{
  "n_experts": 40,
  "d_shared_expert": 0,
  "router_score": "softmax",
  "routed_scale": 1.41,
  "norm": "rmsnorm",
  "train_tokens": 780100000
}
Below are experts of layer 2 (counted from 0) of a mixture-of-experts language model. Rows are named router (the router's row for the expert), down (a neuron's output weights, with its number) and show model dimensions 0-159. Each number is 500 + 50 x the weight over its row's rms, rounded and kept within 0 to 999. Numbers have three digits each.
After each expert's rows: "comes before" lists some tokens at least twice as common just after its tokens as in all text; "raises" lists some tokens whose logits its average output raises strongly, later layers aside. This comes from a sample of Wikipedia text that the model never trained on. Tokens count by the router's weight.

# expert 37
router:500425443479592411472530527499444470452484445493495532438477455511476496467483496546459447572493558471541376535458513521519451474522554461528561396582455439495561549518590520515442444489491487518450514537459536479493490419540499555537550563375529476425493460533427499548562480428385535520487503548553498447483435446574482578595552392481548517443456445482557552419506443522518526548539591471539460557416533521434526594497467424543549482557459422540555439476504482519449553509413416
down0:426530579480533536480522511496437401471513568486536456440470447491474462529553389547471510513479442504563513529605511466462485446493469545499440596457529446452513588483462460591455495561507609610536498521568466467507533458522569585513499543434443547489539405526476382576374563541499482515593487504541597539500473461493445537500518436482522563492474490509489558574492434508489562491484496568538446518394473497520517507501492375576490560533518588454578407558432472519500493448466542
down1:514397528527571533449477564442469571540516551498541500548530421497395467451459544502492456478492530466460507523497558431399539399545417545479430496604443523520479482477557568431478398473607534486442450468437495510545541462478583530475404475426510492485503577550491500588452546549469551566560535499419514506521531462490557478453555418469523570550468552439545443561486533502518560453432481523487550445521434526455513533425493537465594496506391490526473449489552554491472501616371479
down2:400536566472507544467401418502514462472556510484524466550606494375459493531448509518553594554512449530466450460525432471513498492507522530568549500453500486548477444497594400531605477503528419566389493549553475478540513529518523452438428604581485490469495523428566567542513449543596534495493462519506467606512450569498447519426462551469548468479441492531468527499581428516577405496505449393485437462489481474563461517490603456534456584486509592487524435515518480520434528439450528
down3:574539570458496424537457490520465398539497504431536530561534451563598422531466501508473508500473514457501512416508494481505526447523462501608511535390498578579501472444461438498495424466441499596443552500441561542412564580571467486477567547502456543420505453489422512485436432440475504385446495454525649533539434467463486487543467512530502473540453571452473570428440450521534468441548432527439550555484585453555483536534457516490532505497459481452534523577525437471474430454377525
down4:431515503495459458581518509564576408476445448535522522481559484506497487526474417575496534440470457573454544501474623528450433547528589444490404464554575591498554469434554490541519530523489570495473553466503566450540553394503535578541438480384492473474549493486535566541467555547512539528485529517439421486468498453421471535451467564488519504445491539403467439380434494465482523409446468476428481563488507513553513457448563451558417614514522518514413454538456501401499495558473429
comes before: "The ", "It ", "He ", "In ", "This ", "She "
raises: "the ", "The ", "| ", "==", "===", "E"

# expert 4
router:507532430474538484442527537422524517431536515542515569504544525547410479576488467434513471511516426436551485445518518423506508515515509616501476375396483481516485554580492460503463541550546479545578493519523478538469438471462508550390545498470484470588514506520483468455522553522435621436614504513502474478546546450508397487546496465436500471549519438428459511457496446447591476508564470456486500547582533606350462520543580532483461415548641499543474475498435470549535545555504530
down6:430539481576571500441433503434486574535513533549517507545452504431596447442523478610480492482473509426532478456485576424526453455544583551581518466456508565522503433607520533520509514422405525361581442495486500504398515478486504523511514538553517542529526516559459520468562510491478509499482458494447524522515489539486499580620426612420481566585554522452475583500547525539441480467422487500577496441468455449500549491403490479586565485586495600482461546485480443437520559431543517
down7:462482524584434522464537440435473455493556439506494522355500504493497510436481514554518553442462439435516474520483514545533522558434463521495545517593425528468542492476496497556480491521416516340569426583492503509513429507470546523571548560633495526475559487346513464417531555529476555508430426421494543485475524579501543480510479503548513543475511369532522519509489463439413456514595445510506541486521490440479486419510428553537531568424531497589516429512490471568543601522489509
down8:461530527507491532522462464480505458537456554442462508537475528520602614490560570364459428594540502541487506497488542494578486533410547469519594520511520496523424515463588453511491462470501429588435542492508505516472625534447538448452484443489495469585472560439446427545622455503491519529570585456558568496460470505509461545525494587588477484484532505494476510478555456538664449484533472492494450580550498435546507444516466502400498572368501470453499517546543491500437473548425495
down9:427448483531484435509447536461418425514508512449552515426494578455527428456517476480450500517490483486466482474454464481518572499543407574515436507374548462424509465410512493475499441429515478692458468496549529490506460543519419491533443434517454428535470550525465402535464534556487471418455423479472506394591537530541553531553507471446460502456423484516447504519489466521396450509547436475579546563497554503443436434392505584444531504434465522431517554554559496458479513580541481
down10:524426397527512473611441465509434535544431506503450476528487545451562491498532555512456493625515513470498462482594561565512493545416510426536551435496510468514468470443474447474534505404548479589479539454474406527467546414656508600633466478557462565540478499551545600433517558572455428503492510555475446557452522541486535557573536513550482531553485515550492537510488468464548535488602477429500495582546476505484466549398474590525429546513492559487516507511556450488466506541420477
comes before: "the ", "a ", "his ", "their ", "its ", "an "
raises: "the ", "S", "a ", "and ", "L", "("

# expert 16
router:500585483567576460520588544465473512495477494485562390531440481522647409493501516451433589456540536490449502585527574493515473464441518474541480567354457469458500493497558512513470481495423546579485543464538501497577510477543467514526445471487463497411412543515596481485555507443597496464440457457495519549460608445540510543467518545495512434434397393591505479555565497516526444522520528443420553523451513490426433487497503539506520569544494516451450627558447505523537465456487439
down6:559505548441521411543476500514488548458581527491486513557516481649423515477526445468491572410487585471505616526446507401450527537552489427502526509509488560534387485481538536512520602477432448493418503490407471432468502505450480481480533420512507564612445530515508535586531480431480461470489483513539435429543476554450527510478420449427559490600438601450488504465475473471466507519517480474503446525588479561374517434514451524481408491536476540521505491454422631502497502424492545
down7:478507457490564477437562561506500427492524497524468567503570530479495482399468517435412477584516561553471496527514483470443548489438568509443478477421458513419521595518464512447555510522514529659549371626403461572542417489525418574465515497502548544532559505462457550516539448457518497504491489448491440541561562509510499436561562543400542575561532578549517500519476497442614560556525510496471568506494524451488552515465507480530501493490468418582566498351490472476551452544498508
down8:507493405468433463484501500656602540595471560419449563438476528451451479485587520526468494493573410476436419486486516499450497528506554539522417509544528549444469564446500419474481517529566451392521552508471514461502397516554462469481467522533428562454507489543569508420388586493511573478394507527508460515556531446534474521493465463477438569524480563464552487459480522563449461527499512531530558536413570518507469488468412496577476498437385456491570498442409452573511491536435502
down9:459520488544351480419464497477464521487423473544503546540557503560470546456431547556562461525550532512478509464521521495509483425477520441342580556425529490544583445570545490518517443424578496497491473515487448574456523482576483575509443379514495380523503454497447476512565510542517526473463498472533462544478469451385450543461498525582484417535489511513508396527486537478496514482517502514448524473489544629558553489529429599554510452576441539504487572499595528504479616552568543
down10:363526541497579441454518492490501508498502517473563532472417431488510445453459452487467434567489476502443488457470523606532494472601483485454475424512551418547544541430458588534483489570543474487586495494506460509481523458506484464528414515522394543484531514538575492461476501477483556439452540492539496467503481537458527512463534521545397546524588424613453545434467538473517524481516500441500628568426489504412440438485472516491616439545543384469562422600457417442609495464502520
comes before: "The ", "In ", "He ", "==", "of ", "== "
raises: "==", "== ", "the ", "==="

# expert 30
router:508547478540469513518504432442472477430438572523509496493471511487484537482520482567513549487473503483465479557433483427453332490499444525477491409531459479461445607417486459450548492499521505529511488541487433524445527536466553553455495579548559373469515457568463494505504466369416529526452573419440464521466432505413580545483432598493469482515485593464386537478572507566518516537572445551461523528473434463619483515469587512472538510436491592435495505510504465538470478597412444
down0:532489470573549574584474565516464394557448471513565544504468469452537457395458492507440494478514393424461530475435489483533515471568503370473552463527445395506496570506481489403494608469568544487507468476530527407474508551516530455585408564447569527503575489572476515427469516548547512480449542525542480497512540554461523533457504538526503444421520441424450422486480552531435425442510466430405571453519391553529483480512491523533462432473454552549491529567477449482511393504439416
down1:527463503526478560458549537514427443490525516510536467541477375549557571481548406476493558476487496495510512471531497529417420580545482504431469561436562533419464502424556456400489497426433546418489433456576512513453509419483507528418456536478570593471590427513506389426526475497498595542462496475592523523552542487486498469554499535579484546471512497604582504439504526489496586513447481417397465519429433495528546587430536474558468483455512564393550499553516488578516533537485459
down2:529490496416502451512566545527551511506531545565459515518425424530453440506495449443495437467508495547551519505416541434435498561467486481456442470510455555496438534501492491507492429508558467668447516499552468565474521493580452507447446503494550481512544526405564505397541559537508516504422534565439496485593597417438589559526485526482456591519452499413446526453465487426485518558485496430463508613459439462459453477456461524530467551494539548443374560590475445578548473441394503
down3:586541472444496402538505542429511461516469594472508501455560520530487467526514578419493411437506425538522511479464560560513492541481459476431405388466550578482418514456629517502508435508488544571431499514508486508519506579614492521547443460498431488544526479570509488518567575529544572523399498494597427515460514476560508552511570553481518537402533554542558497492539566436524532529542497556506469522384551482497527529481541478521341449534536595585556490470491431453524535474488469
down4:535616511486436520528435517474380513514496510504449523466507485523511544555446546460400521577494543571477472489472575521507493581427479501455499497456449433535408488508560492558544534470456509547377507420508449555554468510571572464430489498482443500451418504514498503505446464413522512444480536461399562478534422490452443597525524572491488522486480440475564490502594525530440608494490520451460532653479549553617514480510578545428487573543444414523438556441576537523526541493443494
comes before: "\n", "a ", "\n\n", "been ", "also ", "not "
raises: "the ", "in ", "a ", "an ", "one ", "s"

# expert 38
router:543508492606442489438501415474433464420565441512509529541544432416562572462510582433592537469582493602539459487478491521509553550453475507404482556398481476466430421546411506470460501534561520429508609451530429466482476450515505542468446514500492437461418459518446523415467507476567506410418389511558455531492469574483466501462491463552513479468501524536540464490535507448474520526535512528572480391416543452484478457496419508576534536514618474442465570566521484573521460515435451
down0:384497503473549509486587477544410488489529434476493519374498522431535601470461455670565533514571433451448553504498513460517512601506442471454512675522493449458470410494498540522530450453530508490512501535488495492526483502510491559491423434502465520483444534444466445458531518532439421463481537546422451593493479509592438526481484551497472491526505590544575556490454537518485457556595550397533469543537487479491623520440523510497516512569586524562602461461475498556487507546488483
down1:462612490508465583375471521503469496428541456464557399450518540501476482438465467424455465456435539591503523510454481445479441610552469528420597558497496561548473499552468433521498528509554436557486446407540455480522558517581507486498445558497543555467474511465441525553396548438395522550492510520467504492561471526547421507507571447513500557422544525508532446479516410572508566494507521539508427505545507577506496450467577503514422537672551478448490467451537502504542532520387457
down2:450574407479574478423488532489473485590530516546521479495387451522460500475494544485513523502431466448412467449505503513568504452511451497468508503422515434488579499553555472399623573485415425588431487504464427463506567490486539561458509472431441459475494444515484482497554507529442508515617370414428541521518445458534584512609459436417475564516547470528430497453543560453443516502462458504457554494514561503534424525533532454444510615521522497499517535553477413490443432580468552
down3:491534477467539412511569457433533428452544480427527471535518545450514569531450499489495529387508427422486441482545481458428503509556530498525473494314510414503540420499495540558539454538526544637465420456486489463514460542508560457482522502475547459499485522465520589532521531519516411447541456534398545512452452485538595476565573501609540495443508589556496465601484569538408510599499527498511522502418568343454555522457475499478518529484508492453472479496472511504565504476549444
down4:494455532447514563420438561599423455467504509481499456509504584516474587502526493516482509567504570471541555481521429548615506560570425426532526473455496560450509490474498409505457429407558539540501518492552521507552573500542629465499401490536413555603513485494581516488468577370491417420494558531537485525463507488473525479480510570600475546542498556487522544583603538506519532539545457553458403433485582520512506494546455517541498509495580477465492391426562529447558540503520507
comes before: "of ", "| ", "in ", "|", "for ", "and "
raises: "existed ", "refers ", "begins ", "renamed ", "revealed "

# expert 12
router:466479527458479486500554428526534628441558421544567524506448453522440525496475423552427486436507466454473554540530584504534500411589493543530585541451524504524610456545485476490528467531520571528515486425541513497534542513471453609461591508504492482450585564423494523436431467530520587524512528526589483444499463513499578463480491523472365479587394549392488492443557457465504475513501494466429492506478579540436484485550561539508496616585431522506524496531474433538375430505452486
down0:538498467529491484465431494521480412445524525458520540560483466594451519522533475553412505553548483494463526559540590501589585431473528526571443477496511521465542580574483494444516452514476569644447537357494411471494522450502457504538537420455557496545406532421482453511456540475601524488483473561628465498484515487533476512500496560549466462513489562444509576603581525503423396436470461510474429497472482448571570492412502466421540502476482493494518503490552466498464494350448515
down1:466565481606473538377469425559500394486507448583525502514479472466475481490467488588463488521492544535503551504527541466454584457470453497530468497546516434565465517576588519452413454571532457509465540479387575506466403549549410518512484482609521499376509518514444514531546498524499523512484442422463454490480510420595438537502527463532445565599444435471419452565481538436456519508541521480573540393541501527486418585512497406465499542461474588497467463487603549433522530512495510
down2:556614472515541555529532462476456535562539500496440469540573492575484515400563491485488458521572545378389518503514501490528469428429560507475519432490501423484468509483506532509532492516570494723462540487486503462618483480424514493403490526421390461512428517399488470508544470473384481517451462426490433548527464521447509515509507527453527489493411506529527497521426524420495514544557542460457489444498479417485524481471589469582431511530484522524530445466467485551412459526543575
down3:470448458470498528564463560463513529461488500439546518498473449578592429501457527412484580556521504514460488475504586602539514568434524600428407521496499553555515528546480525479481574497457446631560399460514561495478542395487514525563546514560578623478489473505498413525520459462499575441558483548484535423551576499551461525484507375445497458486491478465560569512455502447491508481502483532509514516541551457557537483543437549560468562414612413472510525561542469531531441531405426
down4:502576503508502459520539462522461439487513560557588485466570531570456513519534444482604483392602464434497540524474487518561446431509447464512567544522513504582476569540566511490468496477506563510493495415516430492512513563460596496525516417548452418481418543525474512446519538572570502521474524483479446461453459504494580541504526511571498432504404491554481562509525513457605519455596413567501497504585549436559444588503470565435479480488518613540451440511516567641490583615471513
comes before: "- ", "| ", "N ", "The ", "E", "W"
raises: "- ", "| ", "==", "= ", "===", "200"

# expert 35
router:433403467509439539489448546537495460569489413546549518484522523444567557420433483537413491412522493467458481484545523527528528460540419503569533554505545503485480475540526510576397513577518550564578567569515468501499515418558480621454518463457552511563564453536402503481513537441414624443480515563541510362484490469533525491529513376518511502495446560442453485371581479553518483436454464452542447488530493504401582481429500434535433479536447526530538545505490458492523565519497512
down0:426578515407558456517504504579419482512495493497592509465517506456482515504506470505409572458561438528361457492547499484454425470513509486604467476451519530486510467512437533407571547556536528586533577511532357499552506532480608552475512516523574563469498506431457499498491598490517476559493478445531515475390505537500487567376495468522486452567589464464510553461475516580508498526479437559483465568412493560495487480494444565479563420450578434412533487482556510575539492460437585
down1:464524460534552483508507479451412515429504565461495506489551602499592574448482521517440437540429459451442516562481509463488426478462546465493499437415395418455509481514434459506414512535416524518461457477514375428440450556532528506502463497550540458495491515464467554494565582487374455430520499453473500558446513577544512470523412519558517511490427457510616457420481542442506580545535527592540528515531447377453465475479523548621431504498488478537513554494576587542518481565489427
down2:495398548514593579392466551448414584506519496418588479489587551555471495486522550446553515498471510491553497515509562519471485551544423530489500534441556587484439508443545498513474611484515602450531433535462504464472556525455530443450478533482511521484483606571428488467465567489369527520478582523499476562471529555514472438487499540502562449477475443466528508554533505484443524453538613558521576549482502504467483482485513471527393537532430540564492516519479549515427367516363406
down3:590552446447553546548479496358484506465394541500476498516553562420424461543404619482493529439448462536456594472419434524449575503475465555441523432495505546547471522512558530568500458400505478441444473548627517500497473478493483418511581509559472528532490470492512550473638501473459404469539382502490502502537517517477471555494489459465530508488544555609448464513476520484550586492575502440511462463508494517459490527449459451545425567488502389487536454491423512470495540416522429
down4:549534538492528528449429515532537467441512467472401412514435481431586544487397358476539480470471462483485488496577472423489572549441479499592475489518475401512467614423562421506456497396544630510446535535518560493517465585529544489478489438432497413483534594533468526534461491519521561462479500456467446488476475443484509542486566388423653448560489484494467544546463513526478448490462470552467600467534454512488552511476512463401530507461529478549455465494517461490542458528502401
comes before: "| ", "|", "(", "– ", "/ ", "March "
raises: "Gls", "problem", "himself", "taught "

# expert 34
router:518467570448438476548454609547543485505524568429422465502469548550434578476462450556445489515515458513534510430502502420532577470584526453604476481508468550523465493490544412454468547484548492409449519511529485490507467572488540439510567467474406527569524485418438568514504513554547438521499513508514540554509459426493582497472530562519461543475559491545488405558509493460563588551553539549516545552511543363555526580417515501397486487457565523513520432391469514564590379509567441
down6:616420424537451569527445549472574506444502390348454501514451422438488525420452516512541473514468456514457516567477530512479497580535490483483589522325522525434607510478531439574554546539509533444552510511489505448541449468519511588410464499460445494487517445413571518521435446461567504526543532483472481526530505395440457542575555490580553543464410546447430508520510458449443443511410543520530514531520483547548489449516474511544465491526493516458526432497416500457564561536489529
down7:463563422462517485599507472502425502475558428474446473542639575484549526424580456588515536471470443564488579410545473578498464404528431514485509538516532514500460445448516431429495445590520607378476526515488495564473422564563548561491543539526539462575545502545467474494458534512453538443499443474513493556502610531441543522398504515586485444523467469569493565534495489463511514517504489434538395453536514612505474493467496526467502523508497483501480469604445540432619464454452511
down8:500389467414500474471481556524483473479510543397520491572557620450434496556479466473579422477455592450461588507553490493560615469572508430487476487429402467531512472510536533405548538589567533481546462472528513406409507601517514356510554471500446494596565523488490455484553557553501533499402506494442476474517479472494519429462466487503516548523559547490420555495552536511547445582564500476490532472450432522484507437484510551587446482508470539546479438508466533412430425543518528
down9:500454497455461475532454619570538486445478551493527460543488510508462451524450537506468487501505489414421535510415552457446521462448474474558484400479546453513585450478508591495503486420439481267559460528569602513529545458443544576481505413520511513551527512499512458479489578418481552494509532477489507427476545565563469542500404470449511497482532548464517514427523513467481538385538513491524517595462551498469501457512396532444449582401473450465451453596429469492480443541463504
down10:457424600448441465627430520500443485558595536581450467590474491500500496533549455497430446478472512454500486513407496464480497520569485551547531446441388545513482439408457505490589407555547544370470501529525417508476531459504513552429491534557476454433462506573517507592480570419523526536504479457464509582563488448466591572468579571534490514442455448490468527385495470468488492531494538448526497561497485474565489492494513468477510500479503497494578546581508497506527460406348451
comes before: ", ", ". ", "\" ", ".", "\n", "'"
raises: ".)", "). ", ".) ", ").", "'. ", "]"

# expert 33
router:423455607504474430522389534485493492510479382502565511544565488546473549465510587578468457493511442474457458444485546527607564435493505416507588600568499467425460488564515524513429506571551586553485539484485407484457596488556485561420617498557487525534568501456504522493574539444460482469576489492567463460491462527488519458547523517467527520495545444496542461430505568532452523535577548543483398436475505343466509601562489473554492437525496465532539519478520496467497415537554518
down0:520531534546484466449499521502491469466531443522523472443520533591505564432477518426486440477495591487573639477550528407390546457504425430484424537453529453606530472485445480495455601484494444502493491572511511476562499517530447589479540560455487551497508461530556645515471491495457537464475460439454533551510409475531549473476434487538554514579543527496389522460511441572479451467484483511424434530548475453499485521546510630474469493482512547490564571568395516437588457528448626
down1:524505564575592545433524466498564541504502455455569522455511565573461530517500416539504465434512467555477480519476527526515487445508444458457475505455480550486513508422452629582456455550474520457484550557555475475526441475533524557535471421601484386534545432522582517497527511515560501523463624520486502522552431482556527299562513542533493527502580555502528484508514500474512501589450499457536559514455444476443576469436522488484537486475528510521477560450502635577491402565629521
down2:536486457442460483513552530442484515525422556531479495618532401434486506510451556442502474475447483493467450510522565485477483516529414580424447486533602492514459488629467504525552479438505494531380449543566414451515390505566631468567463451528460563500592527381511560504452561538539478491452548543400469438444520589485477474490444567507461531478502548460469425523485513485483471474477479540531496552534543418575513632534434479607502500512496474492493477464515432463490475605493548
down3:457521519522441578478470507556432508558579543478464497455363421529402523512507512563478508490569472533491476533461502560450466403483496418478594451514459478593587548513460541471503436392494450484568482482435461489467555545516497496445529597572508515510515459517477443385569523389471526535516569503577461535471507535578467547460510434446511515557429443435520436526467501532571479378470589499487518568510515485505500576593486610495529421529540564561425498451523450546540501486450554
down4:382456457459389446431425473550426579473588550547417483596466537514452427458458481462490489556515478535514512429439494441569549434432475541483494568531537551471590451485481531514439456566480487438459502480480537454526508506537431532441564481449512499570512491524523449499447476446362476430462519456505493489512494524469629479444450533536500534527492502520600509518508587544473482538477507577502507539429447478432548429473435540565382465526533376454528538442507510527412489389512525
comes before: "| ", "–", ", ", ") ", "|", ")"
raises: "\"", "a ", "an ", "\n\n", "not ", "with "

# expert 28
router:531460604512481521460555476478570523513542469428467473440466405583465509528540536587439527461587473450461551418465506566500482537523431544461514410560473594551510411552459474465470526532500537561562492578523563552467541429542492530554508381508460526563550540563469523562615554535492624561458541497528513528477513561556518479525584437493551528533541512591620435511448544463464440584524485504522478558458509531528510523548502440513474598563479451478548491474519440565455382517555481
down0:401527528479433502469479438452487443494589492454542493429431448500483469479500551501581486513516492543501603442602466470410555493516417385535488425599514487573591522517495549506525560472495558369454484477563546521460506430591534481648563524493531473573523485462530469452406485488539555494579506479538516502493467523456515520477497452515529505393482539534572443519529539491420519558513483519477572542521478429584390537547533462512536558506493540548481465523495524468522475515609357
down1:445598574493538473584532483502490466434546480503493386434453472552551517440473510528566408493404459536507454487527527425562517382540461551493499537357477635464501526506500449519536540447594552561434503580496561484547573490457556509469550437490517532541503465531459499509523473514572553460496560522508521555518564464434466534429562565505437465555635522521573512527444421477554479549541542511464565552523501403429479519519527436530429460456547510469527552466553554445547518435441555
down2:473438515479598407498496509449420580466491508507469568537473473538442451494491442481528427459527469485524508511566676490517537517479486605477540477521527540506495529537496640502486420605483448558495456405506521507533565455553499466484494559527508636529470496431475435553514584432541518549426540527488534451501555486506473437481462459475451498492505592533539547548480559608445514503461496486486450520528442464495484435486530494534603474486360442437630560471492511572519599494481520
down3:460485591457516419490457515480488477552430571494491402583452415527444575525579516462488530496505508495521568503407485529503475540479516478452491587479514488475447468492579491475541449462466497481453473580557379539524556453402492527388362545501480471564519550548468370534449477459498570454443544537484471435511502534557514425625509483557560514506477467435473471523636493429469542536492514410506522390470417517577441536446506524467455492587484438515502468452459493461431513524469489
down4:556488593451492422502517509495431522408497510549547565447458464571496576596583551580467490559527536559593542508482507574499486449521461367571563497545438567563513534591515415554455515491505435501500603472518472509471464520571541442538488583465505509454426539435427532557557514461499440490425389478528407456505428470522559543525508551560521487491504487414517472480450535589437424547516558499511501618473456550514558527434464436434502503520472470533540529524501458534425420490455453
comes before: ", ", " ", "'", "s ", "-", "; "
raises: "=== ", "=====", "ables ", "Motorsports ", "Selected ", "==== "

# expert 5
router:399475433425505524480503468503463436384526458484595454540488511520501505532497490539477448588524573478510491585547519444527378515457573492493467516613444422587478547500512516555515421496431507445562479558531529521507469488532513504568494542466461555427575558542471527586632520522542507555426550554614524409454489417470549490501581492519470548542484530485554529411481508412499508496524512433460471576502558502449533520517645466634522517450500467432475504480519519532426511450482459
down0:487530469477463568482431447575475546383465451472373451497499529578458528466387466570525533500469497470509445485435491450503412388477481541443521481553400440532475535527528569503495464544524507532475527560418524488421507472473533418484445466536456443564497452485516561526435587497604551450490480489578542501529399479560543468522480521533543514484542521517633516460526491415622411544576521489554459513512412469579405485484597524439498557515493554513495519551453582505442537530493482
down1:545490571576460505547537521528561544495485574508494514493492490525450461454562523447578487514582386522556577446480528580529509453630495462484507427438544571491414463550523563474458464596468513610519420487456370409436464513508514512445515424555529404550445560556532523523565508596506474562514603579460490451487481452453466546438528480447525515493518569463481486490478433480523510479486551588498572439473464536573457477461487493396542463495414469518574545540546578530441564533476501
down2:463540472507477437487645486527544481598419489523453510469530561462434526423475433513468447405432573417471460505551407454483586423429402474408497468496400583514420484458570516597444474488509469511529552490498495455520406508488496539563505449526528599476514416541492508486511525557527458446446520492529516425509473514480564518500574502405633482454574520502575491494422521518422495456578476516512439414551551517511462465404477554537477497506444495430542492519519443532428523507444514
down3:572437530348500502557500459498503434498545472574484490475556503464463500453510489487390545476500524511549433494575505451473471586486588471533442502468386476461521494554524398489449478467512551360565474502543423462530548462513528475384537529471436506536520531505635501564412424474499519545485527579544484466490468526444400569476622481437538503478520526535554496453501513450460560439402611516490527540572481454529558503534517523503407486478511507414513597536469435516515540497461543
down4:463556460527494462558584390549535501572539451533524524567554538504530488541467494454508516469449438479446446497536381491399475467541540517498513531469557478593501472569441506436566497514496477417546447375512557511392511524553407548398579545421415481482519479519543558502502453581439517563624478499498475509569461600578519511443588484451491543532498503574508480490544521535527520494583499486545551492494422538493537480503512467522479584504449381494487497442460625587556550497478498
comes before: "\n\n", "s ", "\n", "000 ", "a ", "well "
raises: "\n\n", "\n", "; ", ";", ") "

# expert 20
router:448517503526411584447404583566473514555482518589459488462490411541472477525520489453504528492414470466519494501448496600524522443572454512533432454499600562492460499469468479518479459495559459455510637501548466484471443492511510405460635488390546495443469460459413544490458496406506507534465459520468458491575452588461493567469512600517454542489490466392538487470540513518532628521455599480479477450526533542507505499482463456474505504582538362428472452526470474504448442562457423
down0:526546425492546556510548492531402542469527529510536506476524569513482428507490496460533527486512437513397536622407501505447430487505506442381507469539530502417446565467552591546567509501567513620404501476484528590550617497596490441590446428459507622435583540525483463473453539435508532478542579534483550546445486479492491492524474508548465512442521475460512450502423526510489512541562583488433519617490491470478384476441479457570487533450465536512512469531443506457567432462570466
down1:412524388544542501539547495607532537488438547537420501492472578381482536555554532531426521585501431544469402565448466463530445498482483396443532506570503478466513530510537420471537490529529479505507464355473515463455511479567461407489442505432486529417428502513403571427444587584463446532514457541507552511576471510569475511512533586421476505471489503555523512530551575507444445446552473424550504495467464506570467419543499491499525613540522511523468498487502446598444449501426483
down2:575513530458585485399513523538435544520492503438450567501493439392548471538477404466531446411456550530498543511472495560547468515478429624524486503552447433477639471534487632504517580462624491440508574597512560505400561536555532499462509536596477499500546493510465521498428460575558477528536420409523548412439486474464560480561461558459494499526516512497604575427501541530488542429483512396481477547497443486512445507539527472509554560464498495452457486572469493461529518498540479
down3:461486421606528517446479528502513454479531460545469511431604523502427516437524467494402510494490511482545571459447452534547411500543515521587530512603468568577658582496568470467449401573484555363392505490476503572497453485477591479447484533486482579471460428530482430510469562407524592569547536445513466574473527467530504463476568540470562546465486473440515552559471499487547458515535451553425499514467479484480504462529515520447514556487508423446552414432523496555544551418512522
down4:550529481510566510501604474491450448499495569597536452516480492528502546480462493445534493526526526461612528499470600496519510505509515426440555497496472414469509566433403483511367504444480480580497372391505517394489548494619449487523488479552491533550563474453460574430537470473479471444487562507477622498450419525468410475575494504448524474507419467554566504444582491526511509502396563498539511478503532410448460481499572536487509514542513349476498467504472539545431531573559498
comes before: ": ", "==", "= ", "===", "The ", "== "
raises: "\"", "chosen ", "first ", "one "

# expert 24
router:478475549481421544522532481420403457473532541536522489491498445532532538523432444507442590539532524533515488432384557517498519608539472408512441533434470504433445531601425388537518539412484486401515479481554490430466529459476486539548587483598493510489467531462492532532428532576556476530475483595543464647453424475498555422447471541557482500501503465575512415583469504507532451604538562575522467490514537466564516467484537532491481486442529539431469496448538605523610485514492465
down6:478516452494524501506462532476465443548473581501528490452525539460457422510518557460521568417545562490549566472500503490485510436512428433405556514562571404516563512469423506610338523510484508588554508452453580491556444495528567489505466455445499458494574510572450441581523461471533430548428423454554571428465566528547510525569421393513501490465468577549428508459516440538534404517536420554510613448429481454539482433498493537510499545447587502511537523440477571470529537507541513
down7:400473572420343487446465479518431372485569568566469453557508473576478468447601458545542470503516471547417513516591471456508581454479458574477503427484433530604582462504532429531470483467516527469504485511563517464438550456582517540533530533441486439538539460437494430520557516492445481467440501446580528504520445519447544462502488585518534448545522457533554535406464457472458494589497478528504527548504541439411553396446462446408514433462547538471549509434507517440558498438527474
down8:551507573448389493451458555504515468479548521504548462497539540485492461531462420524524389609510496569428590574483609520491515540582361407499467449532394493532555533494494459506493556474572471505437505515490543422410575484565546551557551493406596520503526525607523532500502533472524437591522586526554464499554453496502449502484567515536481473446484449490460476441523556496510426599496485486484506572484495477535587525503510458464573488444471463476487438562601521525614459515545444
down9:454487492471513450519565416469550541506531513444452542530551623492544537552595469531537486529566548413515505418533474506483483473558551516477537485531435349491520535527541457523511518602496469537548397528478560494499462605527488565484509525433524487549447514387595521543603524554560503548559474460459567505515451507563536425603507503500486551570488496489460582489486434547474507384489415494566403394457569482460544525554490526461403476445516518489489558500493552453437437415514495
down10:538468528463530573448427522583571474477531494433396460515466465455419431420459489431548434427564565459512516496530505558411527545473469477479399504497523561515545490637506532516456412442472557393486472484524483523519492477542454409475462507442415493506508515446535559584418436548477536473406428449448490535489457472483533559620463566473475516452553539474575502373481573514455600548440490507587452538517529504530498466524546505526565426487488428453455499420479494536507453571498511
comes before: ", ", ". ", ".", "'", "\n", ") "
raises: ", ", ". ", ".", ") ", "; ", ".) "